config.yaml
n_layer: 8
d_model: 256
n_experts: 128
experts_per_token: 2
d_expert: 128
d_shared_expert: 128
activation: "gelu"
moe_layers: [0, 2, 4, 6]
router_score: "softmax"
normalize_top_k: false
routed_scale: 8.0
balance_loss: 0.00298
balance_bias: false
router_cosine_scale: 20.0
init_std_router: 0.0143
lr_router: 0.00041
n_head: 4
n_kv_head: 4
head_dim: 128
vocab_size: 15234
norm: "rmsnorm"
norm_place: "pre"
norm_eps: 1e-05
positions: "rope"
rope_base: 10000.0
rope_fraction: 0.25
qk_norm: false
attn_scale: 0.0884
tie_embeddings: false
parallel_block: true
init: "trunc"
init_std_qkv: 0.0365
init_std_o: 0.0
init_std_up: 0.0365
init_std_down: 0.0
optimizer: "soap_variant"
lr: 0.00257
lr_mult_qkv: 0.4
beta1: 0.95
beta2: 0.99
lr_head: 0.00791
grad_clip: 2.0
warmup_steps: 200
schedule: "wsd"
decay_fraction: 1.0
decay_shape: "linear"
final_lr_fraction: 0.0
batch_tokens: 65536
seq_len: 512
doc_mask: true
z_loss: 1e-05
train_tokens: 598300000
steps: 9130
dataset: "wikipedia_en"
Below are experts of layer 2 (counted from 0) of a mixture-of-experts language model. Rows are named router (the router's row for the expert), up (a neuron's input weights, with its number), down (a neuron's output weights, with its number) and show model dimensions 0-127. Each number is 50 + 10 x the weight over its row's rms, rounded and kept within 0 to 99.
Before each expert's rows: "comes after" lists some tokens at least twice as common just before its tokens as in all text. This comes from a sample of Wikipedia text that the model never trained on. Tokens count by the router's weight.

# expert 53
comes after: " |", " February", " July", ";", " October", " May"
router:47 49 68 44 45 36 60 44 44 40 31 38 64 65 50 40 65 37 57 36 54 53 48 31 58 49 47 63 46 54 49 68 53 45 52 51 49 43 35 53 49 54 44 45 52 55 43 26 59 42 34 47 51 62 42 60 46 68 65 54 43 70 55 56 55 46 44 36 55 63 64 46 37 56 54 43 34 55 36 47 55 49 46 66 49 57 46 44 33 58 48 53 50 58 41 57 55 62 60 22 68 47 56 53 48 45 53 60 49 43 39 50 70 54 53 50 42 59 48 52 54 58 45 60 59 49 48 32
up12:51 48 38 63 52 48 45 65 47 52 65 44 24 40 36 42 52 57 58 56 35 38 36 63 50 70 44 54 51 64 40 51 35 22 37 48 67 38 72 41 49 46 72 42 36 60 54 62 51 53 43 67 50 36 46 39 69 41 60 54 55 48 51 27 52 65 65 60 55 57 51 61 41 46 44 52 50 44 50 36 50 44 55 44 46 53 54 44 55 49 45 54 55 58 64 43 59 58 54 47 50 59 52 58 39 60 36 43 30 64 40 36 53 46 45 74 47 41 51 60 45 63 47 30 57 38 63 50
down12:58 57 35 53 48 47 63 35 36 54 54 32 50 50 66 59 53 47 70 43 50 45 49 46 46 66 46 53 58 56 52 41 39 47 66 40 47 35 52 60 74 43 38 39 52 53 55 58 55 48 51 59 43 52 58 63 56 55 31 24 46 38 75 48 63 51 61 51 61 51 53 48 44 39 50 65 30 37 59 52 44 46 52 73 31 49 42 58 53 32 58 68 37 44 69 65 69 48 59 65 31 37 68 60 68 67 45 51 38 57 49 52 37 62 61 64 62 60 46 39 73 59 43 46 64 45 46 47

# expert 52
comes after: " |\n", "\n", " ", "|---|---|---|---", ")\n", " President"
router:43 59 61 54 43 63 51 31 43 50 41 40 45 68 61 59 57 49 64 47 49 52 27 60 51 47 34 61 39 51 47 48 47 45 63 52 35 47 37 37 32 27 42 43 60 42 65 49 57 28 43 50 42 47 54 44 51 56 62 52 64 38 42 40 53 61 53 53 43 52 49 47 54 48 51 34 50 54 36 64 45 64 41 52 65 43 55 41 42 39 57 39 49 48 41 51 48 49 53 33 58 59 70 42 62 28 56 44 50 46 45 45 60 48 52 43 44 58 54 70 43 63 38 52 60 50 41 47
up7:51 44 50 42 57 40 50 38 51 58 44 32 35 38 50 37 48 37 55 60 69 54 55 68 64 45 56 51 64 68 45 50 46 50 58 47 40 63 55 37 63 32 40 49 60 41 47 41 59 42 53 48 37 55 38 56 48 54 63 50 41 54 45 39 43 42 56 57 33 47 37 49 40 38 41 85 56 53 48 46 36 47 53 37 51 55 48 62 36 39 29 56 52 45 54 47 68 41 53 61 54 36 75 41 44 44 38 26 42 44 50 48 41 26 52 47 40 30 46 49 29 61 56 44 54 54 60 44
down7:42 58 49 54 51 38 32 50 45 57 61 46 51 51 69 49 48 38 50 33 74 49 29 46 39 41 40 34 51 40 56 45 50 41 66 52 42 62 51 53 39 58 33 41 58 54 63 44 37 52 56 40 60 44 57 46 53 52 38 46 55 46 45 57 49 54 44 56 38 39 64 58 50 52 56 33 39 41 64 49 29 51 59 41 63 46 39 64 35 36 51 44 36 53 56 67 50 53 67 42 47 43 43 40 56 63 43 46 46 67 60 28 67 55 75 61 34 40 60 50 49 53 50 45 48 39 53 45

# expert 88
comes after: " ", "%", " $", "194", "199", "197"
router:46 47 57 36 42 65 52 25 52 62 40 50 47 58 55 42 42 36 45 36 50 50 42 56 42 49 48 68 35 41 46 47 47 65 59 55 37 49 24 38 33 47 52 45 60 61 66 57 44 56 42 30 58 50 60 53 46 64 48 48 50 54 52 61 57 51 44 53 70 56 45 47 54 62 45 34 46 56 49 53 51 52 41 46 47 66 66 46 47 48 51 52 35 36 70 36 43 71 48 34 56 48 54 45 49 32 52 38 52 50 38 60 68 48 48 45 42 52 34 44 49 46 51 42 54 43 17 64
up3:46 65 35 41 57 47 43 53 64 32 52 46 42 42 51 61 41 61 60 57 57 49 65 45 38 60 59 49 49 58 49 45 63 49 33 48 40 50 41 54 65 46 46 59 46 54 30 52 51 52 60 48 36 46 39 57 51 56 43 53 53 29 37 41 50 52 39 43 48 50 47 65 40 36 32 57 50 53 49 53 54 39 59 35 37 37 35 43 46 55 37 46 42 45 34 47 74 48 40 39 33 34 45 61 44 64 37 29 59 51 56 57 30 52 47 62 71 53 59 48 35 55 44 55 56 53 44 43
down3:59 47 39 48 41 44 71 33 43 53 44 45 55 49 75 56 42 41 66 37 69 41 53 47 62 39 51 35 42 35 37 45 61 45 44 39 39 48 55 54 38 40 38 56 60 49 41 55 53 64 48 41 62 54 57 63 52 47 48 47 58 51 73 43 54 49 40 51 62 66 50 64 45 41 61 70 39 57 52 46 56 44 32 57 50 44 54 68 46 37 42 67 29 59 52 49 29 37 51 37 44 22 51 28 44 48 50 54 54 43 47 37 53 51 55 42 46 52 54 52 53 58 55 51 50 49 46 28